config.toml
n_experts = 128
d_expert = 64
num_key_value_heads = 6
learning_rate = 0.00581
lr_head = 0.00515
max_steps = 9584
Below are experts of layer 7 (counted from 0) of a mixture-of-experts language model. Rows are named router (the router's row for the expert), down (a neuron's output weights, with its number) and show model dimensions 288-319. Each number is 128 + 32 x the weight over its row's rms, rounded and kept within 0 to 255. Numbers have three digits each.
After each expert's rows: a language model's description of what the expert responds to. This comes from a sample of Wikipedia text that the model never trained on.

# expert 2
router:113128143138170151148058092080088179068123108092140118127121101112145119114145157160111124111107
down0:103124098129126179116180153130138157115125121201133180156149133158135118117088149130130149103090
down1:124111098198118095178137119112085166099133088087148163129134201087090124093132120099105153112098
down2:132103156071212150130132160145196099142096149092157118111124102145118131089152138136117078178194
down3:061118167100103089146131166102138123149104163112168076157125172162104100086106128106129173137125
down4:160140153095156085131130116098116126154169148173204075127128130139101111070083139070135088106162
down5:136176088119155125123104155082114162112150123119180120156071094113142131072135083162087097082172
down6:151093086131086145107094096157097137125115123166152107133131153100127098145167158157138129076093
down7:186137146078138125124125120122076165148097210089139153145175139047090104153116113139098124175195
down8:222112145128117130135107148181157144182102080110032093165194082106059105140133124094137086134160
down9:127164163058091127161134080125094126136136068154122174091119145053127185121138168129102173086117
down10:150143195126129160078128157106091148164176160154141103145074137140105132139141138133143183107125
down11:095125178176137213133132216168142127165070121153137075147133104112138125145062158124121189112109
down12:109125141129122168146154156137134109139066178157136160109097144162177123153097114117143086108138
down13:155105108116132114135223087117069125145161132187076125131117071178113102173118190131155114132145
down14:099130107119129175187096116059114192111138081144092149147065055160035154167119163141149092145103
down15:103097109097187105151151167137136102170087116098109122166138099157100095117121095153103153124157
down16:137092136205123186159145107135159169176085148132098104140125126147113134180104149110108119143124
down17:141173138054127196132170160156174139100084150134143134088169165082078053097162196094171161152135
down18:129123152084130121127076111153127114114116158111078116097112081124093136197134174077083094151137
down19:126125107110132104177123111126099129132161136176077064174191104150132089112113141108149163120128
down20:083129140139119121135151131064104165123179052143130154115168125169145139124127161114131095113153
down21:144091119205046154182125096109112056125163108173171083097144083138091163172139133156107145119123
down22:150127137133147157140154132092108112124132165169104107098106147133130176117161133103103141113167
down23:094097142116167081065061120147164140157129167143145065140142145135128119136121129187123118103176
down24:149119138149143144111128079171123136150131119131110158125158105152149215086075105101109092134144
down25:158085137174135107120166155154144107122127157083121094153158174104133144156164134087096154113097
down26:109177093065152177124127130129147129124086229144102107107178117117106130153125133134079132065069
down27:130088092155152156135088122155130097137083176135101081103131131093134138120153109156136162180160
down28:127076149130147156146144151119143135156141101160120126147112152214177125142092112119140054137040
down29:175132142100120104135160114094087168173171137065181100110138109171108095085107117102116219158111
down30:116115163159126089110103136107088158128151109170167148146122176118201156094098177182173161166116
down31:153128159136108188141116202115140111087098164121118103122153107169170091156150146148129141130142
down32:077077142064087084176099165157094146109072128110104132111160158125104126157170223116093102115136
down33:099127148120175097136154110152120063140079128089124141135156130164136084072129156092104151093101
down34:181122083154127151155134070145124091112198102162142151139112105164112103115112165157190127083131
down35:152153080088050103140158121130129201086128120167173106111086142197134117134165162191119136094100
down36:080159154067087106112124103113174149138112092085151149126159133116103101157085118137145136117141
down37:119145135094155116140136185120128161111146087120036169171070173100132195096128044083121088093154
down38:151139112154103167161154196137095159138211109119115160063157152116139113142158177117209158100108
down39:158125067118101151088164119137063155138126111176111136097129166107111153058131100129125128073147
down40:110149120097151129078165107140132112120181129084105075156094092140086084127117147153113154132195
down41:141148134101128161141121102177148088124153145131158110121095097197101146058176195148103140134126
down42:124081163143209120079109076091160135127198210035165148125131175097068135140172100176147153154126
down43:044155094109096122104148153072144068097113112117152132082045125133101113125139084142145128135132
down44:166139094143085149119077128117082087094127131136117139070152109080117102236168133164078115096096
down45:129151073107137154102183087152147107114129127153096137130112140094142147124182118120152183132198
down46:076080133123160162102140093143139173129102199177162078149159088204106144033156125111214072093131
down47:156093151110140115132121082132099106117121099088122130142139165159089157156150192117164098114106
down48:156143093098140125154127100159147118105172119102074147122059125137140095110122142129163124105144
down49:134111072161075114145200113101149136141200062191167065089119135074178086124119141077116163112161
down50:133154147060151130150147124143123151131123184128146061103091138174126130160078128179141049102163
down51:052088178142132111169129079100117179112228147088128087035147147133107163137101125155111112133126
down52:105108140167137125125159101092156133125041104082136122140124133095141196073181104128141120149159
down53:190153110099157114112145140142109172130142088152125109127161183183120156072154142158116133177107
down54:136113131161148148129124163150106156099088193135143169103172189138067140126151122138122115074137
down55:061098203079152104107140146119149074177191138050150161126128069200114179104123119097146133117148
down56:102169152132146197141082157111119172107159166133113082150101155095073162088154120105154009159122
down57:109135127077123117159176151085110139118149123068125134090077159092155088169113151185075094128147
down58:150078126164102109146117123087103077193118109102111218117100120096201163114158058131187168132086
down59:120069109112122140129177087114136185125141105110079102120161091145183158151115096143154196191138
down60:115176060178073123184145114099109142113116141115155113153110119117138135128154113134132103134094
down61:108130124168137086024105125116105119133134129077123099158136128141141094125113157087142085091101
down62:133168099145129081136117180195132150100124187098155097159124103125104090140125131095119069116160
down63:117210115147124113146166129167075122113086135141194176139132139142144144133107098138161148133177
Description: Middle and end pieces of personal names and foreign words, often after a capital letter or initial, such as Sten(house), H(ingis), V(arn)ey.

# expert 13
router:131100149124123115130154133106125123068186134094087124176168158091080168096099145187107154100120
down0:102180146158109134141099145157132129069184158164152146101150149119160107125114065169097163072166
down1:141224129146132091122121193128054126144160076141120096105126143106067099128164115117218149188197
down2:147068157142185148143098120161104126073108121106094121132114103163120152142151132151137109134146
down3:099144122111137173113128180073054111088139156149122127181127126101155103131167158105160138087143
down4:149152138153137111164136128089156127138109104103092131145102138126159072169120123114095105097147
down5:177114164171150153131156079093147104142133162135155145172155149150091170120082117113117071114132
down6:170098134178162118169130104140104092159181132142140147197110136157130177128132128184118125052105
down7:166157147155068119106144069031141115083142087110144125111133123151123150139096144132086131153146
down8:107175068122169149090083098105083164165061121133111117184158122127055132129134075107132094060150
down9:114087090135127128114184127084143103096120125153136156097113167137064152142150130131124078117063
down10:092176141157101165157104113161147127148148090105135101110159171097194121105127117151084194160078
down11:161178100151117097127160151126159118178137105144133105164133095081110132127106063117116151104136
down12:111142106163165175114121071149203157119189100123120098114095147102111146093162062167121082166124
down13:148085136139163129113119107175104135079106093117083119107111128072107197109088134135070185088097
down14:150151114112117098087145179174083162097144133123078123171124124078138106086115103116141147162107
down15:160130158145161116116138140117097060111097094158108185109165104172156070040162156092167130121173
down16:161151143154064128191153152113134115095138063110180158100208086164135123160132114115143124141153
down17:149144175076100139171164109147153093114109159169163100133143099100067172135197105118159152107138
down18:127158116099139142054147104111096108123137121167137170125115155145107117151127117171106096122128
down19:071166125166143091175127110136110072126112112095125176152092129218146141145090093166160130085114
down20:118130191082130149134118154152173096091152122103139114139134246078128127098160222092162138121105
down21:135190101050095198157098099138090131103087136129111085122131099136140145115134047105102123121079
down22:148146098153121126107210157190069100071142124077069142107086153092085073138100182160119105170172
down23:174147110128125083098181109047100179148116130187091100126169154067055115116120127107148124175132
down24:124134101116123146093182120079125140101164151075150145092070178102133103190080122143114133096079
down25:147180178135130124111141132130095128208142110159092114079186097111083117128135149164047092106195
down26:117154101121116144105131156130170162055104125074170191128088069152090142128130129144143137105068
down27:089094155143187107105130167102122116086128124173119116127124144155131128139124143169138123095171
down28:121115173121101110149104171126099116117150095181090108101185068075153099158049116137149147151168
down29:112146139110119105181138133107157171151091167094134144160115093170089175095192157097096133102125
down30:172104140115112137123146095071120099101126157075116105148173114152139076220142099175118070134122
down31:092195088127150135217100139137135116105143161121139086139108183190128097141117076143144127113119
down32:175148151100181132133134132148177196133077204108082133159135143100037119118111166112120133146117
down33:155110167184080088084126126129136143109134083171097117122172136129079055189072104161068124148096
down34:118126195139151102130093135084071149134093108110112120115118091160129082187105037114173108114094
down35:147132141133192129119144113176142117117197117084103115147085091178096102092079101126132119149068
down36:105110200132087137150102060146174126153141138194145146135156109177132178054084193116102172112148
down37:129202101125132107105165117154127073178144131148103122079156179143116084114110107113055102081127
down38:131162150074188128123114049044144091139102105116178084164166104158141230127209088153168132159171
down39:111082091145164136116128103153152156136133170167088121172197149101075172121164086106168147181104
down40:088153104125149118092110110172158128102114154157184098184131110204156080120101140097125163131091
down41:136168076098176094133099140159139134158089169108133150131124161151135143099093112179185117102085
down42:097178115178099155107178166170137157044139145113126087100132079074129138189100132127171121145083
down43:111047081130109111142096102105097112124138169136148118154072127140114159100125130198102133100100
down44:102138108191126105100123117092106116133181063166147105142121149142166081106069102133121166117132
down45:081101069134103163159139174138126162139163155113109116110101103098150143162168143095123108141090
down46:033116135138099171076125099095106122156125075141208153103125125170135109170138128097116083139087
down47:053064133096115148133126098181203135126159152141087102105131153091095168093169104080113127129075
down48:161099098155185139143170111145101153139115086086140103089112088106183118113101168138121142115064
down49:159072161124147086138118158113116151127083101114149124193170107123160115097099144096123119111106
down50:106110106138101143122073102168123119145103193090123122133096081096160088153097103113122163161152
down51:167201067114188143155120138170172153142142118109102097114169069115082119123147167159073097199128
down52:153118177097161118131076086128121102093186130118153099110101112141126173139072079137100080109108
down53:175064123152177093108080080112169140180126073172103147211156048074183124104080129132167167124129
down54:163149099122118189132136106138106154072071113123104160124127172132126184145142122134125180116147
down55:127116092116126101161113116162185129106151201151074125142088119155101145125116096148095106129178
down56:137101159161137172083154106101170135123102143123163104163131114115067138137131090116138066183166
down57:096143181200125128113134143100156134129115105152191106134173164134118086171130162101151127126090
down58:127048137080112119156140074112105082138176148080113165148165148101164131101096138152112081175122
down59:164117125092168119151108109125109151103156163139105130149107157116103171148111097117148202131044
down60:123091137145158134139162109049069098109124086130134077162115150097087145123092201161125096144200
down61:145177078068092129092120164125131123122086142169164138167103092106139115119117139069110133083127
down62:153158149050164157165136096229131125191188101155070173141120103141159140081174089158129177134172
down63:125150147135164141074108102152094166114131136156112078131148173076069087174164098095098070124124
Description: Words in film, album and song descriptions, mostly the, a, with, by and credit verbs like starring, featured, performed, singing.

# expert 28
router:122057134180146074122126130086085147105154166114170127154166105125111161127071145183117159179135
down0:130149154203086115160162149120152140089134088106120135140124102076106147175124096161123097127129
down1:117120153126135147115116119139105062133134083154076184147186099153134088151126102107128137185160
down2:137136069118183108134174078110182117112063114150112150119107105158143162134173155112138050097062
down3:189159112115087101170152148147133145182121146096101127124128179123129147079130124144100160132140
down4:129140139112145182149142126164142115105119117173084099147152131160132176135118129137075164079134
down5:092193121160156137082089144099187136138104108146126137111187096139143146147102224144157156213129
down6:138126076147130137152159160138120110180103152074158145177153132129169146110107085094159169048095
down7:117139120094133086120118129144155145132144160110110080166114128117206156150110141068198165106173
down8:110154155179163131098145189128147138108108131134131089160074127175134114108134039090075089125165
down9:061132119169068102159105084187118077143216152159112173127156105117117107154094125109155138119087
down10:092123122139124143163084110138175174165126132158140153148101127188084206157092135083147134124126
down11:124127120183100068102132149159137148123176196085148122063123136154082083151098125129079099176154
down12:118118123128095150153158120068187102136165085114165124100133107191115089103117173136192165137110
down13:107120119101090139153148109118134113163118130112099122161137104118178168110111151090193144168122
down14:125145175093155116067113159103112101205130162077109185165123119109131157155116171103215159114127
down15:079176143074098176078143171149065128111125066112118118136163152084117136114149142087125139107132
down16:152159142191101088165142207067160138116070150102132116115150113150150165143128079180096099171071
down17:094177079150100153135121127112114104157149147065131082130158157113118098125129134128140159104105
down18:138155097115255113145111168167131129090097116130151188070164130067150107159168114150102076135148
down19:081134159097127162106114194119054214118149160088089107101037176079112091132161156109132131099157
down20:139097156140175110172119123107106107128113126076151073121196139182201153092160188125137168181084
down21:128119093149178164137129070125140136135130120154082111111101134145064099106077112135154138183112
down22:118143176125090085098210132121103156120106111187133142084163122152089088137104161128113093099183
down23:149147128130123120187073074151128079157125154134188121153134077143106136078133153091142158121099
down24:133163156105108174127123173123123049182134169127117077093118087103153099086117097064117144111143
down25:137145153133079154103125181162121139162145112109081086144130134127057107170105126143115100171143
down26:062095160159090124122182122145141123175136137123172128141101127100123058205078157138102141137090
down27:057133150086188165123147101207154147132124168140142123132147140083134156130090133141116128155100
down28:164105148107167125069139112151086148115123075110081137126099103121120118118138183145148155164167
down29:147117163132176182126086125124168124139118081111173126164146126090143129081109144178139124187171
down30:107178094113105115121095172099116127129126143057103121092164140160097105120186133115118112153108
down31:106128131176137147103150085141131127130176125123114143080100095181172101088092130105125120107151
down32:090103125156153145092070153164150124093092111101112175186083097128121161189179063063170087141092
down33:108105121176122130102173172130137157135130096086155167129153100057176121110159148047150146114114
down34:077101080111101119102127139156129127131169118089156064090196144145080157091159103135106128150127
down35:113145140103131134056127159163135128158155075114158087136125060119098071091086135130158090070115
down36:115140129118079125111089052069151131171149113123121168129137141135165104097150119057149173175099
down37:111155140124125111135132164100084209138119116126141169061112146154101091133148137147146116198164
down38:149115155107090154196150113162143146164116116137106082144094136174111105115139112086132157122135
down39:132075179153164133133105081152145059147171180140066150164087093127144179137135139079126088146169
down40:130179078097082117088133175145141154147057127136147132110157082129082131138092124131168139143121
down41:186151148133193128120104145097081205140108130097116107163194087093123127086164159112142164103141
down42:128119151219119089090136100158133173147101172140114093132176136125095093113112089139063134142150
down43:164091176078215165130137109115194168103144111149119095128156149124112115138147134143117091127122
down44:156082157104139134061094132103125159154107163185115142132130116178125169112115067119144156102106
down45:112113146176135131137157089072067062111118118072187111093171180091123117131180119129149138182126
down46:098147121148169063193157162077073138158131184084113084162122112127157129059115165133065147120118
down47:144125082166087127130113143114160114132144047121124185084097177093161129079071103098144057106122
down48:064109100103162156080164135114120155158174164154194138133120109217142189149112104158108162130140
down49:111099069151068118147113155102086134083136130084124141058153181130079122149127173166199153081184
down50:137136166132083062128119233128123122118175158088057079115119123080124118124130135120211122162095
down51:191141129195097090134141110186150168170177210083125097177127091162154131171114114197126087146133
down52:146143158121140116100118167162113143098208090129102083155114184129094131092114082105099100108122
down53:251115059105100116187143170142141130158179168147113136106170095203099159148166114141088140093125
down54:161107081099189110152154065113129131061127174126118133146092115079113094122098106121128137129130
down55:094182130125098104171170107083130136151104161103145159044125165109192115186168093162146153106123
down56:136190088142084109133143196135144175179144122126114127117125119108139103072141190145132130120108
down57:182092108092152139145108169171162112112117146121121119136088107084088119117108044128127147121120
down58:103152118149144113119216161086119151184077175157102125115126156141110165134154158103166112133172
down59:121125111100139180113077096115166084159138086091078137133156159093137120097101173119159167094123
down60:135087154096114086104127143141119153127147123164112148077116154124073154190084123078125144168170
down61:105159121118090066148098147114091076093126149136159117088130163113095124151215180103119169079094
down62:084145173110116165091101083148137099114107060082123122115054148112135087061147099101177128062118
down63:070062127156122107130099147182107102132129117096134132167126179105119123093112147141183050106080
Description: Suffix pieces of Latin genus, species and family names in biology lists, such as -idae, -ensis, -atus, -inae, plus author citations.

# expert 57
router:066106169126124057136151069131158151089142127126105167145108128118040126067043123143131133187178
down0:105128127143077145092092138146111182011182122086135126135113137113075147090145107144164137080111
down1:146078134116128191128134119119151082099089110176091125087111158120158160168050074105132130125064
down2:151111131101150115142075123141067094098170125162090070133133196116207098138101125140080082072152
down3:142153155092133153151154116113166139092135135153076129132112136133135216134121143142127112141106
down4:127111114134133116097108173103151132199139161124110142095167101161184190119125100120123129149079
down5:135156176154094159149122137169102137131134142130138156159095191109100140133143123147080150113164
down6:136098162113140108119151152110131120096125112097149126153158139126104142125141133140085165165096
down7:099121155147089078166215107144119164100128066096097129134133168146124184134123166115131146153111
down8:150154040140112125090197087128109167120090196112118166112157092121191126154112098175143155179099
down9:123123129115181174057136103189106134096097130099108164158143154148124121101150184143173130131147
down10:129114132113144090135115113138162077143143111164173098138091112062096172157118130062130088135120
down11:130154184139145047126060128126144153142121154122126146164138155103141096178143108106120148121116
down12:135130156130131117151098070125106129084117054158131158111112150142153148104142166114109133157153
down13:128146107135116191106160113150055142077132104129135114098100151116105095152120111173148136085162
down14:146088134111141174117171115149094172080165122129083120126063123124115052177185134152109133105172
down15:180093149144122156135140176180101111118143184216184130118150163116082150119180166137119103148129
down16:170061107161115111102128123145081107147098135165121140170143108147122142104082114161210148118141
down17:146159173114096121118123168096136138101140212132119091168140176090168178131010119136114159146107
down18:137128170123157075129107158147104111108155136131158184129126184169098093103117081161094041114121
down19:168098102087105136123124184086068105134174195087118119130117141125141132119114106131156158131093
down20:119172163118149110116083103100091114179150163086137094138146095131188156079146089118116125096119
down21:182094206087139161212066125077123128157102127089117113080171105112102128113114159053109156111127
down22:143080111157062231091114169116111141164116162137125139112113111099125143148137171139100083134163
down23:248138140162201169158134165127163165104114107156149112165165123158149148142116128183162109135139
down24:046105101076132081192131071139188093125123102110092116128071099152072129158116124099155142117109
down25:094153125149077128147073169187154154085133127103163172104109094157112109180070102122127072125131
down26:080182106140131115197122105151154081149127146084171136131146101134155137172154142131109131083131
down27:157142103159114156189188137147169145078089134134138136099100116097109118134100124167117130068139
down28:189145138107144128088093159160132143164089176120217180140137157108124172151148140084081114175123
down29:153131137133043157100119085112137099066079131169102117127188154148153090131085052164144162128102
down30:102113109129150215112162094149126116104173159127145131127106085129145153101114131136152132153139
down31:177115130085095107111129156172171059122124113167149131154163138121172166075173119074149162081091
down32:121096170079121172160185108155139144086143101160156113164141102141227140087114134175136156129074
down33:157146043162116180152095119091146104139097113183168138095100140136112150156111154104084156095141
down34:129141055100162112053109141157135104236144128166155175104115143126135099130149114091094109143165
down35:133165108103163124112120162153136132101181124116129143146125146111126113083150117112118137089179
down36:078114182105122197083152159124117102066109097145152143106198144107146197088123087110114149121083
down37:091109102141059134089129107121110054169104107126127140086120124150136162070122124099175113126155
down38:195122190105115093128142120109157165184124106124088083143143090117152126119134096110157156090093
down39:119046148166172135132088157105150141165131110132115130156115110086118157072135164144140105144122
down40:135147131083142114142155132118200123176138084101142149154128161145126113167124161176136127121139
down41:146133196164119148097111119162142127050116122170152106100151138124137156100134120174157151107138
down42:133080145114145125148100116169124121088141085151156147092106154151110089158126115108120053175139
down43:110148104077125096124106129131141129150120181145170164095104107130150144113112095179061143070125
down44:118105176160167088131116095081109147132094119099091110166117106099174118147115136140125104100051
down45:115135179137149073206153119136081106116153118134140132109137166150157174057084035131153113119127
down46:152062118115164135112142128100118082132127110128167134144156154151142140091173128054098121091093
down47:134160149134126139046151138176144121123139075192123144118154106119141105129102146128091084118095
down48:120110119133094176060121097097114133114169178145131135144158132126107163044171083084185109115115
down49:132112108110191169054148120168125125128132172151141135090160152120117132170159111154154108136099
down50:080139108105110109126128178101220124097053065113123122099125173161120127067083108151116158228089
down51:133110139152123118074126080156108122130157105160116112218171077124108123115124115111130208154172
down52:118174151136121110147148151112104109114172170123143140166142156149073157079170103158090116128184
down53:130157085118120125138091131085101174089138138097143109112113153120136111083110149084157096140090
down54:171137095152217156136102162148105151141108129135102078204144132107067131133141095104133118130146
down55:116089160150118086166152168097143064089149140126112096178139157138094109086167149147096126188139
down56:116110104104165155100082099165138117099116081065178169144174127130173145136088163067128124161097
down57:106173141117158121095094202142130123167109172123126073084134118148150125094136168110192124122120
down58:136151158154155097138081125109081075130137068181073132068140134106134122116126106206163074143076
down59:073140117147139101194098114133086065144154127119091076164099116151162155178122156109188111124090
down60:170151138143133110178168123164139093074119109112194119192068108093054168187066102087138108120105
down61:149119133101169135091124115157181062092148137192126146108156109153091060041160133146138118086133
down62:155123132113078067157136096058179097154104173135078141111161139122104167164080133114142098119137
down63:110146170108170116110144079126134107103119153096126122071143096146140183110145150072135174089127
Description: Adjectives and adverbs after as, was, or not, especially as well as, as far as, as high as, plus able, possible, difficult.

# expert 19
router:129126130095103105094090156121104154087125115109129156175138143104100117089111133174129135133155
down0:112112131121094057140121094131140133139181105139098203148158104110131192062088085153164148160094
down1:096138151138160159123122089138053096142095177162064157168169107138145147122096111151179068081160
down2:109171122106164132169143178125084115141055109190109112161041018117120108171095134140196125121143
down3:106160122118092177146105094177103142123128145111130045097112099171157143212138130166155120120085
down4:070174149167111132139103137114095123129112148143138091141153175098166149082145188124105147120044
down5:080131141050130083158121216142092144146136148169122130103088177095136164117122135144168092075113
down6:110141166150101109153172103067171147112093121130139035172144146067081127130136117100123137126166
down7:111145155172149099119133087140191149147134106108083138149151104090114082105150151085068091192097
down8:132107114115076132098114149165189062105112112157130116111190086114096201107167114103119148154087
down9:097080131066117124118107121137148116113143122156087081157136144084147119117096104100153129066106
down10:146136120123126185116150141139158090117145138146143095131139178129146171118111129072190201124164
down11:142171126090093143081149144183096125135158137148155178114118140125188122125134113126097083107100
down12:099159133142116134130103124115118095145131078177154155118189113115122100127131096130150156146123
down13:147143102148115176081131125152110142098155168089135148114121094147099194125097096131085113097150
down14:152125096127144159171165202122139102106092113152126168054163140132113144116111143134137192176153
down15:100184156103090162175201129096087096119129093110117105147139114152110152183090200138113100133113
down16:127142146102068135117102173160175131086125081128136152108091159153107140204131114212122101158120
down17:143154093041147161200065146173109177161160181176148128164151144164134098111071164098158087064141
down18:161123128137064222132119161147097165140100133136118105125156101145152149128123081072146138113105
down19:151138074155136082106118148174134143131148121175166170079132155120089131152134071164100099116111
down20:120119171106144144102121140177124125142135151113097134138140095137129161187152157167176153088135
down21:123173170148136193133129179090159114167152184108210120155172082160065162139109106148153112142154
down22:130184093128123139132104110169151088125085123074124152133115133161119131143141064120129172103083
down23:140152129168130147085124134191120069170114143157110130124174156105099186114094145135102131144165
down24:085140156161174157180091150156141113149175147169112050146102127203108151111050127178121139104106
down25:184152088133078106145134161134098123088113130126134145132166114169098154140053149080180133147095
down26:137161174073166144115106137137175163137146138043158175136139155079144145130059167110070153171176
down27:133142184158116171121117057140113124042105159083149088154124164110116141113132148129126155128123
down28:103075111128107149115154163180161200118132134158116109144115134101111139090103133140111175143092
down29:080110093099113078175144120159091116118177112103115070116059140168198074131132090198122154181136
down30:121053106025144133109148089085164089115156127116129128109081147078112151124146169101054154131106
down31:140155108107109127111140133176134140087160168140146124122133053158159103090128083106083115101153
down32:102117102119119153172155155105065120103165124164111137143139164096163100089125158153083146124184
down33:082093140087166147106096195107158143100131098124153112088182127152185122091116103146183093188109
down34:102098141082167091138124127096131103178091138126075132129146156084140134119115125111179123116149
down35:110112229114226138056138131177129093136113161103087135179192130152105117120100141102191132122179
down36:149151169144175097091151122128141076107130093168117140091084113129093165139128141127093134149154
down37:118171131146137142136129182137060072140153145137108201120142131127170111085113129141072088125125
down38:107148109109170178098044064111165078163148164119128130157066127107119133101116112157069202118117
down39:127166187151103126155057073098090049164106181086164096077083128158145136117137132160115159149118
down40:079097115138120136198151163118140073162102127126163180142112078157135079128122093131099097179123
down41:137131110161118124177111154105133111154133153131112089121179105125100084168178100141144136140142
down42:179192149082120168097135126080145099180143089143147138116136128117048172121103135191132124128121
down43:134079116126132090129135108119100129118110139169155128100110121165085048084125119128097110140176
down44:140163111164120168132221145136129116118152123167160064187157121129154135151146152143141102177078
down45:189146063185162115166094157116124139087129092154151133130092109096096095146084106154118101111133
down46:083142086133114071192128148083195112167067124140086116118124086123121117186146133123058174151145
down47:132138138078121145149127081144089165097123110185102174053176107181113050144219131195162175131146
down48:119180186163188120096119130111067099154147129152113092131065098142105162131114079175172145141125
down49:119102130175172191108089123164199142104163137142137138165129108187130091127132152160111109121164
down50:157151072141151119074124130140086164167091164129088125109115134147137060117157113115136158110154
down51:143149149090080120117135097083149126165177086132072115126176147139181159123112131101137133107087
down52:157123135181106158123143118169138050133131089182112113069138106106155090163182204154145112110052
down53:126120154058200064075096117175179117155168124122120101133164100167161134166146114151138135139195
down54:189142109061116136081111129107113110175139130088091147158160098098159141158106088121099124151114
down55:163144087097159183129111148145136153081063079098099172140151099092104179145164134215159118132127
down56:133124121081142145128114155095111092146136113089122079147149117106109138100153151174060139153150
down57:125115088081141135181112091119164105136146149145157135137108125169160088090144112085137156172107
down58:130111124143115132110117104143081107116181113128139138084054090107168140110096131148219164188079
down59:167132087136143116096129151093115104147139204122088119146113159126146170123164123115177178134164
down60:133106154123143105137152155164149135145135177045135128160119171125115098117177131134082150145108
down61:073138110121122127168118129098073166106142097135150111137176102123095185161130167131162132059130
down62:093147113121104127073119100105172148140186106130115075105137127120174086125136127125109131072165
down63:130119129144162172124105135142145160116120159181095064192100113119132103127096134143143100084135
Description: Short inner pieces of split words and names, often after G or g, like unn in gunned, ugg in Guggenheim, and t in watchtower.